Weights of a small mixture-of-experts language model, trained from scratch on English Wikipedia: width 160, vocabulary 2069.
Below are experts of layer 4 (counted from 0) of a mixture-of-experts language model. Rows are named router (the router's row for the expert), up (a neuron's input weights, with its number), down (a neuron's output weights, with its number) and show model dimensions 0-159. Each number is 128 + 24 x the weight over its row's rms, rounded and kept within 0 to 255. Numbers have three digits each.
Before each expert's rows: "comes before" lists some tokens at least twice as common just after its tokens as in all text. This comes from a sample of Wikipedia text that the model never trained on. Tokens count by the router's weight.

# expert 12
comes before: " the", " ", " a", " his", " its", " an"
router:143093071116117129154101116142110150147120093083066124165131093147137127148116153109128138180101143128163106123114104115128160150094139109147107139159135160114103117158146132105106154149142123147099169104153169134138074146155076087105133103134162126101120127139144134121094084136140100110129147133112121143090123137116113112171139132098147157104126137166115129162138157113144106163122128150108109180166160145108129166149154129102128111129109090153088102117140132134105133107100083
up12:170137125141116102109104141103107161129107126143162135126123098101126183161157142152075181083111100149139130130140113121150095097113126117094145140096111132140113154102129148076104158142145122146114151151132135136180128151148125138163136128178099112145113155131110146138104147124117087108109145189124130172143147124111121119135112127155119135121148150113123132157133154124154098144109114167130109130102137125090097112183123147141112125150104119185146068147171112167150112178100138
down12:138117132120146085134141141141141129130129114130127119079115132134167118101108148114114131122111127139162116064113104146085146113121123109120082108162127124182120160112104139120111154131081156134166143083085120160121110154111133153110098127137112105128123118139143130114099154072143128078107151076159128140135153122095163172124155169086157141113156117167120128172187123142149129113111169111161108143139178125107116136145124146159125127152151128133175098100158123116112118129152162
up13:121160099161172114115086095126126125148085139104167134088122117148118142135170150115117154154164113095143173095145119108139080127114164111134148155168146123134123070125163113103084179163117099143118111137128143169126101101118149107123091160115141126093088119080124103120101110126141148107147129121115158149101140122188109127124158125132118156091110132077138140138139100161150146170127137144113118114107113123112130166137141112106116131102137095130167104145103139170160119110117144
down13:128122113127162167152109143131057128109180110127147108166140147147147126147096136158128119094135139139159125139085155111140100174090100141127142122101124132144140140123093187124122143140096115122122148173142170119104109128147183143126093136141164139138122118114131166110136150147111150123129149137143106116124119114128118146127131106133198144192120144076164104102160114149099143098171142111123093093157135149145166099141147163096152105108104117133150123141147091136138116150135091
up14:198124158153171116146094132115120108114132098126101149129077174120124153160109123157137158122081149095168144130129090119088120148121144083126152086175152122144137145116162128142147125094123115174136146161117108135107127106173135083091164117130126160165109146146132116104100137105174097115122130112105126122127078125118144121150164115133122129139086105148111144147163116100116151125116117128177132151140137148085151135157154106141149140106116132099111169095092133144151141105152128
down14:139095153133100127140127124127115143180078114105141092111144113121129145141138123093098147138176135139167090122139105107074103104146091146138098149112157118162080101106139178162120147108153157128140166116155112087144129138127118124174093158101127133131124154131104089158155114142166142145129116156137146080156115143115126119164138154155147125135110083096194185137127141123118138107114138120133109063119110109156091112135110111126132134143097124107092148120129130122106108141160146
up15:095143107144162119124073119103113104130106108202129114108153161113169130089134114129121105151139132123135129075148152118093131098098108105169162138131165116097132133147161134094145109108105133141170163128138130092140109100140139140154114121119104148174134108133091101113124155126097136102116101098126164106118189096117089091137101112113159115145129169139130117143142136109119134125109149154141119158147161114125119100129100118161121105156134154151086136107120065090112118106152089
down15:124158147134112173145138152125134164128100171138111123138153111125092166138153164132107125129143109112110113120129123095091153113116195159144099107103095081148149104105129147078097096106082143079128159119099135095095122138124124108126126148112106133147159164138124148102151094101136119087142132126116134131133158125136123173164165148135125141106163146145155141131106142139126085192096116138118092106178109134153152128096142137111155137116129132120160181154163155109107096141138117
up16:146184088135157094128117116153124113158127059169115110151104150117141128173141090141099120166141150114160131112134085136163164126135166111098104142194157173146182120104145123089136132151101124167118114141149143149171128129105120083131150123147096141146104129107141133137146109138174123151133137118176142143118156125093136112120138156120137132124144171139142164118153145104134121095162114091093148124121141154114101152114137147159135144075136104142100123109151126148144141136117158
down16:121146132147112113116121138137134137103126202151147168165131123165145160107093125086146097115067125176079109141113137115159109173138070144103125130149154138117124098124134138119160164156118127154160137128106130119129111146151121093133131073128130122088111153126130150142142144135133148106089153141127101106093109105149158149148142119127099106095106131135134115142159079158134133143119120120166103143157122095155146094100113110134101128180177149097111107144145109090123129137119074
up17:116161126108092097150125120108133117109068088115117118116093131121112148163092108127142129139126130100142158100122131154120150150142081112091062123155129167111136119096139114114111158112113107128123130174161120130124131113073150165149096123138131124111154126160129186105116081178140115122130113131145157090105113107129116131181155115146140114165100130142128112147130131102120148142145183142111123186147115120078138131142181135120108155153148119132125161084167165145117135107112139
down17:140147106169091155145146133093079107097096127143110106142160159121165113164097107108094149128151133089142122123179172112113107128120145132106152138137126163089093112161119124131096135113117071113113164129128136114125158139165125138116088109118140141087140175148128126184125144119167112122098129115155112159089134101121138112080129101186134088141114130119129111132123122104119111137107123079132109167120115115194121098121151158112124124160130157123153119123121165095147161138115140
up18:166164165086103099123114124128127136133120143125120127066132149151129183099134128152094149094092121122114121119122117127125133121097128125096089113132115133108182163117137157112144095141086121110152144123139103147135113086104132134134140167109112169145204121079117109157155183120117128122126067138109095087142092114109137182115154115151091136166104138181105142127115124089145140121134091136146145118120165115080110155141136130098139136117122117143137167129141124122106122134145121
down18:134124166141143155110138131102142151077122100139154096112103121083108131124128102147155126115060065171103127141125147147141130105142131165113112191109104088107124120149141170121124139120152124133120094140131148099114159128129114131100082132125127109095137150098128100143105152161132114136213110120179120134114114095118110171152138134097138160121166106101124101131153134118126098135096114110095138116130156128152115133120129142151131127107083106124144121109127145130134195101157084
up19:109096133149128149143142055122167151111088149163148121139119120141146116088121112127124152126109140107152128108105132130100093142165169163083107132102078083147126117137126132127105121130143131122107122143166135118141117120177186176093152145152161140137083100094183123160084141089134113096138146140129127133127151130112140129092129145122096126124108145166110097108111151126116142148136119164108160175097124139170122137147120121142126099104090106116136071099138136129112148116133169
down19:116127135167142152098122168167136153137124147154114088145123112152117118082135158081138133105119086139127126159138101117153154148135119151106069141114156147093161110132102080111106183169148143131182142125124090103157159127076130094081124094095116163124105098131130078130142107131121135106109121168119160158122087124112127128167086153161140143128133153098117132145122143138126145126114127133137168129145110114116118107122141172115149135117103110135110166090107165142155123136118087
up20:155183161143084125155133134159138110121127149084105145116126100186110191172129078153102146126148122142095127160110120127133088091083127167148132129127133159103144104112129143132139127167106117120100126094099092116104093119155123117087141150109158133119121133129163169122120112123078139131123144109145138098113128139101112174095096083139151160097133109126135161135147103117152116124127094136107156158127138166171143136124141160152084137098113156140140151132120121142180140155136136
down20:145139103125136139121117130118086129135118122123109144132108156163172158112152135126131153142090145120137117103140100142116164130093172128116141141122089151111082071154160160155165150142100128127122182138120133118141118137135126106109097142139124084081143134161127137110112143101149123133062115109115144078130120127136157108124110144085139134160153136085152051123141139123143146159134100096131124093110114132112164123155120114121149070095103108146186137109118147086124115129126078
up21:134100096101129166137127080084139124168105104142131082151154099143191118159119151112166128122146142141145130151118135135164124123149139120124139096150151110117147120136145092116138134128069157117122118154127152101134144146178144179108146103127125125132137151102128123152125138116132090093105130109092158123127148129154184117119107078138090111134089139156143110158133161121142117132161138159169114126166110181127126146134122125113131185151161100201110114132133084143127143116143102
down21:093116128103119142142106154156138125140108147103130108131087119124106107062093137161139149120107091152075189093098126167084101115111141167123131127142143110135090153134133113098127149152158137108071137127132095153170146154107125135178114131144159129134106093115134200169130130069147116137117109117142151114137115151112113121127109148155164136104159099131133126137078115081118100131094085131121133135108131087127133109138137124142146131107135134135138128087115141162162122157121135

# expert 5
comes before: " a", " the", " been", " in", " not", " an"
router:129103100150107170198106129107134155141132129071137161151118146118132118128139135117136161174076130111125129146118113120173116141109187146157106129153108187124150082108140146106088134111154096153081122122166132118136112127204108122158131155119112103113115126153162133125078126147152143142127108121112121165141152118145114127116128099078156132102140107129118091170141120139144113152129133154133125150154128150121145169132128104118107131114135121122169120108180122186130151137112144
up12:118095106143094142116114132085095167087115136130126118100135105108122139115127108091131142149110077098116181098123135105142146138101153164136140156134138153135125128118129124111105129144105097148087155128136140120119177164108105101167125096119124142116124123128142142065160139137135176136127104136133125158116162074159148190112124178118123145139172104111129126160107115129117097161177099167112141158167116115120127141105141159149107128130092135122128134143074130146151163153087161
down12:131127137131174151144122123148140138133158094108174198111124133125106129107138163108128100105134080125076121130116127095150096158083118157138117149106139154111115096125137118182163180131148111107142172139133123077145110157132121109140129159122141100153147116150122105142125150146123128128138138122115140127123149122167114141140145130149112103155135148077123119141172164149105151163126117134140147130116144097089144105150110162091086097082064103136146135096148175141108115152169146
up13:138128135088147124134124141122129128159169150098105112120124112129134134143079101127102165098102148146166148139112127178090168108132120102201186134105087111148120145121131188116106158140141128177074122115158128125089125127119127138145140098125114118127145086128133129125102154131124099153149094135114120174145103143133086106135139098167120146122114129141118116142144136145180161162164156159098110113099099138126119115115103158169125154118158132097132090129138114148163127082100136
down13:102145110132109073130134165120115077148107131145130158080113143100076132078122156162114133157122143162116124142165125121104122128110176140085108141165143130142152111152123061107114100148084154143172071141159137148115123088181097151146148108147122128128154104125132089144135134149103102085093116113121131144126135090126137154089115148122137115149133115106130124129106141147105111068142154153098105125136143126130113108138086121137135138152082132171102134099139119119103143143130122
up14:113131165148131087097071165115131142125146146105131117098133176102149082087132142143127145141089124120117092125091143118181108109101129134107108090135093170147112152109122120152127137142174101136151092116163156084134109131122091127121130128125085122125172152112133154162100119109152132107144101145115109127123167142134099157153138138125093118125111137134107137144097123195128109149120119192118134145117154144167134127142097104117089123138145082100124133095175156164117149112137153
down14:154122131112108153123143150140130077144122144091134155120120089155128126143102116084135155094121149126138123172111103126161178124149078152147123141100154091083134118129158133130130125100123128156113141084101138136101162124111132137117102107097126100088144128182127129095110076123134132151120141091148134151132087100084161109128119127151145136141107121092132127090106159099168130125128179046148111158146159130097137156102166143098132146099131142143127152097118163114106128123108149
up15:132192117147144128144139107117129153089107123135114117115139100098113139165100099131150143140106125048126138140098117146162101194103098157139123126142118137119179126122131126124112113121173136149128124167113139150098131147160146127133175121123121193130135116128103124139144109150110172102138115121133110094086092096142150128121136103122136124173124163168112124146166130126144108115117127164135107164157137124083099116130148094109108116129194144174144153078140129157107116142116107
down15:147144116140069181121111165146158139096137142133123103118161130122127151135128119117126132151152096094145136102142125107133134146143131142117128178102178148096172087150163134135180098136191085118101162160118136128175124133115145128110091128113113123101139174126116130116124144133120088142104161127137100124095101100122144112125109088165104150168106119079121139122154155129143098142127140117136142119138085101125167156185147118105130080100100141144113140133153111098115158134165140
up16:137103111155102098098140145144153119148151170139120120131148136148143164099120159174092120149148117179120141127134107128171138127102083170136109119115150120132128086140117195114096090116137131090137104170138157149150126128180083138131126137142102120157133127117093120063172140111120134099101136104122119076159165151148137145147134156134111088109140131125120096157137147101120107125161115143140164146143117126125117124125124155128142120118123088166147149104145104105154205104112119
down16:159181105097141123169129116141152166153146109150118128133119106122089108130133170103139103113134108087136150132099120135117082094131128071119191099119109144093134091112108105118132082124111107092093116136154143158107161162122087151133116070122156127136085123159128138092116116134140173136128105109140102125101141128128096082107109089094143152114155160109098130098164165152139124167128107126091152122163133146117152103128121141115087147136106104122129138152135110161138122146125103
up17:149107135120131108097113115130133144146089126140133114120096067135136126110142123150144136186139174130091148175142138125099132178101167135117129142171122125073125114079151137111141158086161121138097139172128117100136137116102100090164117105135167171125106139123111108124124134124112142133152099152112121140135102079110097129084116113116186106168123145134123106154116078126108127137137103164145111121119139164114146131100160133107121144137114147130131141127070156186141093127139163
down17:105159132128133133177109144061074129161100107119149123104147120115109112110178127188111143123143125118099168087149154142136108085117148112153169152142113159137153121113095143160169167116167103103105099098154164081108120093153108162129164102166183132147140125115128125145080107120176128135133147165173128132124137130123136129124126171170103143126161105141170123123143097115130159123115152132107142113137137120121111123144149111140096116156100131127119146152121128106128132104114143
up18:127165136113147109114129072101167151137185080117130132123078142138139110145108116102142133131139115166125131142111103121155124082170162137146161131101104122092136093110139142156080141112118151139085142154088140075128115106123087125123149134108136107136111102115114104120116151126116154129148164158154163202143151118145110150106126115137088115144140195135111116135142105155140106117104081135122128142144155172144124110105111106126140118171128117136085149108134135173147128159143107
down18:152106138122096143144101169100155165119143126140143094130095188131174118131094109168107114149171112108158158113122141106143109145121130122116133155118106154129135128134164142113166169163102110119116154114106116120145162113143152145097085086073146114166098131125114120152118182119195134135122110169116131156139160159155131166112117138120136124109133126118101104132110098101175103127142093125129128119113160105157163151141155127130142130119103119170115104062129128130148153146137166
up19:160103148096158155119094146098175119125136172066125130098152107135137127143121131106156175105162168103149150122145126129077135140128140149101115100127134122139135145103142167162109144108099106133102128146145108102127123126129138137155149121114130124131157159127144164133137085201167122129122065104077119124124123131112145148138178078142128093133139148164118113139108164123137159148122129160150131136124158096116150171129177128081161137125126097144143147137152140159139132108169123
down19:111153138166125155176156151138144127162082143104156123159103146104133112147150107133114077156118113080107101143159192155161076128078107148125157093153115134121106147131133147114168148116138166121107142137155113162103138113128102108159146109094124140105097135129135118143159141145134156139126115116162153143115166125146137104141143160114138118094123143128186113132146146164064120133135127131121149156078129126141177135123120137141109123181103166104103115134091127115128101097103118
up20:201098118129196126138126122120098141137114145085115141131110100119130107106109111164135127148128116127158095161097137090089097098112114106135120094146098119125120123136135119112160151130120149134131112130140097093133140117118133153127119135083136144164110165093189151138147091145137107142149162124136181110099143118119119108157132114082193159169158134141129158103126138146130102106100133121097194125106090156108150122093151127134171132120098130102160164142119149117115151128115120
down20:146128111126126129089136121174152152188101131157127073142099171101106165133068138120133096151157140126084121150128121108136110140127110138126170113142170134100158123121153188150147147146116114102152123108142160164152179139130151155126122138107145150149104122153124136139176130124157146102139114137180151104109121131128123161160084142112131123110130142102070133128117116118153096120098141126143149106127114107173125148110085140081125089136140145118152090119153117114160083137105117
up21:146146124168114152128108169098122139109094129134135115105081083119093111123113143182130125109124127093140109147141120109125145129112149153138091121184149161125111129150090136117141097114158138115137137100169102101152100138141139131169161150134165126123130113122115128116178163119125146105159149114107131133162069128125125122132098097147168138140127164135149114124097116147163106086076124177101102139132117104129146150094132148138110093120185169118078119133065125145121105118103102
down21:107094152073134117144157120107151163126099088098131145097111119145129127128134130108133119120121102118166111160124141090120153102135148159154125115180111112138144140089119105151101069091142094102134158129135105140125128120149119171123102149141153086154131133122084125168179139154108109154144124123128182130135127119115122120164125135131154137068146147095157135105135158119107152113156163124096109143159198118143141160125144108172126141140132122093118148140136149187149178121126135

# expert 13
comes before: ":", " |", "\n", "==\n", " |\n", ";"
router:137132058135143117143116135106112075131131125146147166170134131171152093138128095124147137160140173147139168140115137127105172189119122138096138108117145148101131123088126138138131160119144136143152143115151125116122135154132119158103175100117098153132138084134099111125109130122162142119151133090148106122128138088121119114135150146105154145111157101155129101164114150115088103142101137117135178151192152197117141145128129137110112119172110107115149168190114154153118120127117098
up10:153127115128096138112134146159122114111101154135145162103096091106120126162149133158110135131132075136134114131154138102125116082120108168088144154134154134147145099139161123133091131129153142150121120125144113129097083104111146122171106152169129155129146161149181160097080120125113164131190094114140119095125137083091130121089148124150097118138138167100133165114140144136115123099169159127104081155104125150090142124104103186141152161118137105115141113111113117124092085107106137
down10:167143132116090102151098132161139133169078119104098121071123112136111118147147140154189140092173114145133170122102149113169099096149100152166146145130119099129148121135155123103122088110117150153136122079092134115128129118139107132125127094148107160100139170129114131120130129116127096093151096110104125126124124133076082118151131099123098138122095119147139154122116115156087145125157153143096150132096117104079116139127129130161172174109157151144081164116115126130156104162117109
up11:117114137107153174142120161129134126162145114118105138086089119139105135128111082129101087145126122158112133145141171081073101165145135116153136114143111138137090126120167128116120159151116120162143130168118108120171115120099091106108141104106108105096180098107162110107114135132130156146099133151124131124115113131085122120101152115144148108139135163164166105168075143112112137111152120149160155169160127150119145132109147150131183118154130051117162129158157116112114126136154130
down11:141122164167134126134155094183119084146141114118118119127162150113095114104103103115134092140111153116142097159123162136137130098127168152096086156131161122157093109105125092116134124164117121144181138129126149122149128119129109138122102146149121146143123153133119137114081160128151111164130110139162169102113078189127123135120168095083149100114118123149156114100127158076096161124103133122154098101137105102147076119148157113154128149128126146147134117142112093141107134162090181
up12:143131144150139089140136152095092131127112107137165114113160092137155105112140152136143132159105123163115140145141134136153117120122138130134141133164126125147141133159158140151138134104097122107100096111105139154115113141115115146103134158141105121153134152096111110120139123142150096120199148129104122077121132117116141140097167105106177197071129086145137095137062092145109112147143130141108134143103111107158140141167167062149136117179112079160121092148151169130123121150131120
down12:154135118103142110155212133137115121122132133169122125124143135113145127104176126104097147123111103145160071133142130135106140148115104077129157107159096126125117154156143150109157162080141113116099154145128123152135107129119163142092164130133139128111103127114126070094106103146083113119134113129112140098119137105093099119149147126147180139105193146164179129109136158174119105120190103105159146125150107133103148165118119127128114098132105139157120120106150152106138125117110101
up13:149152142130161144117120114098136109091194126165095130113108130171166158101151085154151140139135139163125103183112140146119097143111135126112128142114158142084149110122153157144098172093135155131121123096145105099108123174149156105131145116123141089154080136141132119147111079143154121158126121138128108113137131125149139143103113132135118118154115166098141137133126171141115112114099131137091182190121167157127118147182157165140158132119110097178149111110119129109121118162128101
down13:124118117115123121141179097102143179114174091120144132110115143146169071110142125116140125089145113098130150154137129138158109100140128103142076134132112072151118084074121125123099117151146141131126168128157141110105101136148100150121144142095084108111090087122164109148096109116105108132122096150129122155114107113134147093130113106111159146125105129138122146162170149130126104167103084148105173165099170115135136131172119160135136117141081139144166122142105142149144118096152153
up14:122135134099146131166158138175151090157154144118073140062124107123093171150131123124121122153160134127087165106107086129155155079127149118125086125108155149064112139109150140123126108125122147115125106125126113133109093116145130091087142159109155147126143133119097100079079122128163123138131135101157107115133137122112109115167079109134140127142166073139135137143111134137103123115124118147169158143166172157092127121120104101117091150134154098106157164121098127140135132122097135
down14:141148140105138095117091123113168122145120155083123087159065090130099187136112134120148124089116091144110144156150162082192176110129136110151149150124115147131141150128128112136122141129142134127109114133127104128137153115111148132166136159115118125156122132123116120173168118126134094149163149166177125161154134100109148111116124148096166103121142086129081146117150108138133132154148126091138142064167132139138134120172138165146100161089112102115147118122097104139133127125136166
up15:160152113091143167147138126100071104103147083121133134149049115136114152128125119110107129132136091181151171107093092138130148157131165119165132108091104133095102116120151133110156124126084165130117130140160132138101106092149120158131123106098138132138087156163108145104108089124139092111129157127139137144151114169108099112099108167144155126088121096108177138173139147114130127120116125157094118098156090118099107125144115148106101086125106125122114139137105163112106127138134108
down15:154126134135183128131120167158146158139129161171155131160110127119127127095112153138168113138087132111117116148124112131130109091117140122151109129106093129158133110127135133117145093161122169103118108103100153102164075066150087091152123140140120106144131083148171124090135128102090123137132116152128136171171114131127131112140162107131104122128074144116117159100131181118094136133161128120090135156120088102140118152101111161092106170103133109150095137115145166108091139129088113
up16:120117083116127137117144122109128138128135106120136117127131167186087105137101129126145144151104127151145115137157097131076149102136079110130135138155158107109144077113156120118059120182114169114133089164171129115084130147136113128153123146141094108121175106081138129131072147149107116160135087124125132115147120124131113119143156159123141122124151180111141127143105144125111083130107102134136140118114126135139133135166123110202149113117124101146162103131189096143117108110128160
down16:127120179113144159137193067168131128104119113157124140158137131118129119189110130132172124095073124107122100134104133120144151128138089120109165170133138091127114137097177167101090127162127177153143120105150151117118141120167164148098120131121087153120101124124091155123094138182131157125130142095156177120119132122128113131125146147083117129071116137137111122156110135122153141108129187141105120129120126134093125100131133109148138116167154142107132136138159105144104135107137118
up17:097132107091119155126137102086117140093159128089113097113139119160128133129107162092125132085112165133144125107136113124136118116136073134120108102113144144174136153129128094160129139111113075105143073120145079113152094143102123087125172117143144135118136127094124148082124147184135131120157091115143167072125095148102088139124109117135136135136095129141160147119091135115141149170075142157108119109167143093091097142120131110114157142123101123094139132112086123148094139129162132
down17:139156151135136113129128125142113149114152127120181129093152099125161090114127162132155106126128120086150156125103112119130143190122113171171117156133134128093104145109141128150083114097105148078087119078093157113182124174132114104171152107152113108110149099141149129147110121139121114141123105094155138118082116131121146121122123103136118134151130155102142169120129171112124128150139137184073127134106125147136117127138120132181162108129108111149105074121132157129191127166118130
up18:122159128121146152089105080127118113154110119152086103148164115151165125142140157131161102121121083123133101118105103085121163161111096112122138134143120153095137143117112164093132110178101106124154100108152153115125154107161132161131109145123133151145123095147136126157145135168122141149138134099127128147115159102142121123125142123140136119134161087137088121159119131107157079130102111146135174166127086070126099134166059105186091110108094171129154115131108153128139108144130149
down18:129104158121106155153080098102107127118076110129139128131163120111071093132105131113165180083130145112116131150093120127130131115095125103153133118096106099135133154165091104136112139142141151128106120161111138104158129135115125112136173120110149142143130117112098147126067163162138124118110092141135121136173123147133203129106127164122089150099119120159122118121117139113138142156148180112106129149124142138132155175182116099127116096182094129119127141136121078095158127102133141
up19:104121097178140110147157133134110113127119171130145135143073127162152110134142170116111152138145168106176142088133133177090168134139164148113108110164138155136130154153121125107130134102116113144147123160179177137095138133160132161094121135112076120132108123145113107076099122099135110087144119143121106138137143119132117152113116151146174084132113137169113124096149141119136145165116152121097108146075106165134151139160144130113143155156076135109132138138143125113129164075103146
down19:131171123113152155130156107155119117166143147146155142157120128108135137109121095110154142147146170121154156102123158065147138127112143170145128134130174112158133116138153125125074115166166172129120136144131135139130125134135087128114103153085155156117126129156089116084150114107108090107126106077128170129126143142126148129096123133140116103078112176150107103164144115138170144092152145129144133107109126183158126120100085107120076118117151158135123118078129144116134141138071121

# expert 3
comes before: ",", " (", "\n", "a", " and", "z"
router:109133097157143112137132095175112151149120152129115122107167085113155091147168150127153162138121168108125130104063128101123113115094174144164151084167126113113105152114129169115120102126096141166147151112154125156120143139151114129138122145146134091094116117116135108121080132141118128156132131105153107140090158120180109122135164117100109166131148191162159116129143116121108127101126108122164168172113087110090138171118177122145117113112088145103141130119132141149107130137140108
up21:144145111134169150159099138154133165170110100147126148140167157133097119118131129134114132129089125111170155125135150141109130133116141133161144133108136137159132151058102100130120144158132105136098135141145131106090095149163141126197095116129112133122112135139088053155130124161129130149156135156141109161119138088112113160096109180114191113132168131115137104134099121155140126130171181110128150145125146148107128116134175158112156126132102148143150112124149097139149161126169106
down21:137092162142128102129130107112122126100161107109115127177144088096109146170103126122147136151151096104147116156100114130107144170132069112143136152154155145096130128135115130115135162159156144106102169098176156122110109142131092147100125117119138116132111150095140128094172119085119093115105106148113142096167120158138055082142107126108170114129123135126129149135155140171124168157136109139166173124162112109132139127148117117130131159111152124125101131115146083175147084149114106
up22:107154105115140156145111100146097144154120135170137119172101081149119114095169085145126097092075111115124123150132105146082113114126094126126109137141138058102126113121148168159117119093118083121107090115164143133099121125163107165104148135123140176090143111164143135100125099164104125106138157123139117129122116154160128111151140110113135150153140109132104105121085083097143116095105105149127123151175120106140124119139125127176128137140106172095076135137117133130115130101169107
down22:101155128114128119126120123136095160137084096119147167151121095115149164081128108129112145101087096119151092126154164139171123165132127207140134080143149138145129085141118120134118142088140098126127124113106110165126121113126150165137110093135117125114152118113138141119131153122175164150181129124144102124124096103143105130146087135119175134151133109115097118154135074127184094149109097114149143111118164154078102114097140158158140101117133146119127116110112108147146087147138165
up23:174135144134113165144147142145150140155096133150131135134175115087156111091154130117097166156133133117156156093093126134164140111135115123117151103158104122158123182141178102093118094163159138115115127129136116141111178208126101161155135128166108165164146112136161150100096120137150136115150128124134109145189133130133096137127133131114164119119145128146103111131126114105139139126131158166199129135122119111104122135098086128111164153151093096107147088138130129123139157149143143
down23:156117107140144148093157139159129148187126133104105146108133157149152158109139154150106122139162115087113156121172120127159191159128137118135147127064129134097122115123086140134092104094137117144151115144155132071127181097114139089157111133129129129136138150158118136137139131142123113165159147162136094108142110134138154121127145120178123119109111115110067162117171156138152157158137082122106134193081094135116153170123119147127132152105112128128161128129111118143129111128102129
up24:141132107124139151110113102154119149107122097139088133080118161112071164078085153126090134139136163125135128093106134144137125112150139115118075156158167146139074159160097131134150125176141169152142099153130091141138130061143172114134131129149116149108116107105132109100122122173124110137155133126160098123143136173114149103129123109131140134170121145135073144111105122145121141127149102140123075082154114121128136110154149097081148112144132090129145113115107110097159112138121146
down24:102099119105138144153155138100141137136157094136110160060109129128080192148140095155106122157121160101154131099153129134167128145118106118121096116138114101118118097079111144152091106151115130108117095151063122139158127120149111107118122156113140160172108105124112123109141129110117117145168123106118180115119120136083129103124110132131112145123088156136103051164123125076122157138123103154090102152135121150115138119149144090134132121130156137167138142106114132168162132101129139
up25:095171134137189153155131127110125160105155131123106109125137198102132160165082099107138120136138136145129109119155122105122067131120148133120140113145143188131159088126096131129094115116148130140129128154150130127140145165150136153167097149118171100090121123099133139152130108145171169123135109091110061149138146144140118160136112104098116162144159085154101114122103118112146075132091146124128131155087093125143125110109134156134124141147103105128153106114158132133149148130153168
down25:093111179096126093164167181102120097131094136142109138148137139176118119160135139102137105156130119147097096179107144117092114137097134172104103099149147138115128105164123123142194117122128112144129177107139070152116125148157117147140141183104151131118141108151125156132137106117087115132145085119122108163123123110145113150133141116149104112110120121125081116068104113095092142130148102124092151116127143156123137084165122155081124099131133100128141160114140132123110154134134130
up26:083142108107140150148156128116106126105122091140172114141121123080144126120126129134169120122129110117127099107125129115134112098176150122126112072089155124142117083170139171127102125173091158103104123118137137129091153107149134149124124082152150137075153141104135149120070147090131157106152126140138101135104160114108128132149138128168145067095104135130159130175096146127127146115096110125131112132162152164077084142126105131081116132137106151141168157112133113113142132123087104
down26:162161106146120163126119082148139134170134120139109151133163116156128194115120092113126099112157158131146096144126148172152132143108147147121127126136114091142165138103118134145146117147122147131141115139137134149124137153132119153111147142136116102133069180160141128189141158168091185127115092096109110134103172121128113137124121111105166152146121142118138104110119096094115133139160142131133128109098110109129134158070140150107183104122182113133101113125114138096129100136189162
up27:135196123105128118145105136114127130130150116102117126137123160114145124116106117114099158132135097144117082158112074134143136136103131110157105149149103130159115170115129152127123145139162129156093124134135137148127137142123081195116128118146173152183063124113148122116095112119144108152146133079131116111103110129149154099091122133123121115118191163111133090107163129101076117134172094131105087123118148129133151139134147133153157142119129153136119131113065085132115120085086115
down27:162117075092143118107149117160112058133116130144117116151117109154156145164154152137188166120113174159139079147142153146129131143138118116117108112136127119164141133115140130125135101130105107125129145156129128161156100123096124109110128151136102117135113146095120183086108164164125141151121128144128055127122150109133145118135147100141122145113130171143110126159160114114128197109153108075125127138131118134157120110147077119157117110102108150145103193164119093140122130137105138
up28:110125155193079092158117172143110136094124136152180147115113122145112151103106119089142154085138100136153171134127138155069111162150148117116094120132147150107102166100147101130160178137153163127142152143123135143072167158126118088132100123168155120122083138143145118099116159152134146164151154138125116099125176133156140073147110093119126163131127145150150131126121125137125111105134129137108114115165135123132102111092104101161107113093117116129136108116138100146128104106137145
down28:158138167154136118122135154137156166129091098134119090141083129153095165132156111108148143129132168136143178123138179175152145130153115120152141149141163163114141136145114107133144130123147140104122166124131105163107122135091161126132130138139120145151082140092150122163141114133179132156141145158139144134144134141111109102152118177138097091104130119129134122164090131180150107121112102113146173170165146104102109167131131117124134175131092119097152095113123130168125159121193102
up29:112186122123151094154122149101128111124128139136105186169159117097151086143136196161098151142145112145126080117157135133100077150151123151114114139078127137141132144170107089121132141109131162135094118114129120183167127093155138150118148090070136152100142121132138116138115124143096110117152140128150131120126091156101132106159127105168080120144099148117131100135142141130116137120141119153107188125138118116133107164118126137139127092142103103087131161151118108095090146106139145
down29:132086168179110099093120113126088131092120126135109130141126110114141114161112177136086105136121111127138144100112163091059118087171116149138074100100135130087145115112087119136092139118123108117117128148155132113121123119114084143146159115141152152115114096102194123102113125122128099119133125176111158146134125085147132118114104142167085120112157140162123146128128119131133103140116144136141162078102129124133126127152147093105173113116102148170099143126099099089149119141095110
up30:112138128082112140155155121147100176118093124117101129139159129135119156095140151095156131150120137115107124127097134146129154111140174126108137095150178081123113137115166101166124125144130148123128087108134105126153100103106130141155129100094205139133141116110109142095139122116117142165127128117135123110134170117092107121128149150081159135118106127147087116099136161132149123067139131148106152189118138100106154098168174128102122137152123168115148097104109151185130106167144119
down30:147116168123085135120150126135101156143154132127152123159084124164131111100124116112172123133107104150135126143175148154124151147140109162126134122118151131158147099186153176155102159140130142115149125071141134168092130129119111144165119084127147150146135173122104127146146158104102142144139151134119125120119106141107131154103106079092156135114079133156121139120173108148114143113117111127168155112148171146126172126100147132153155160167134175184132126154156125142188135117119113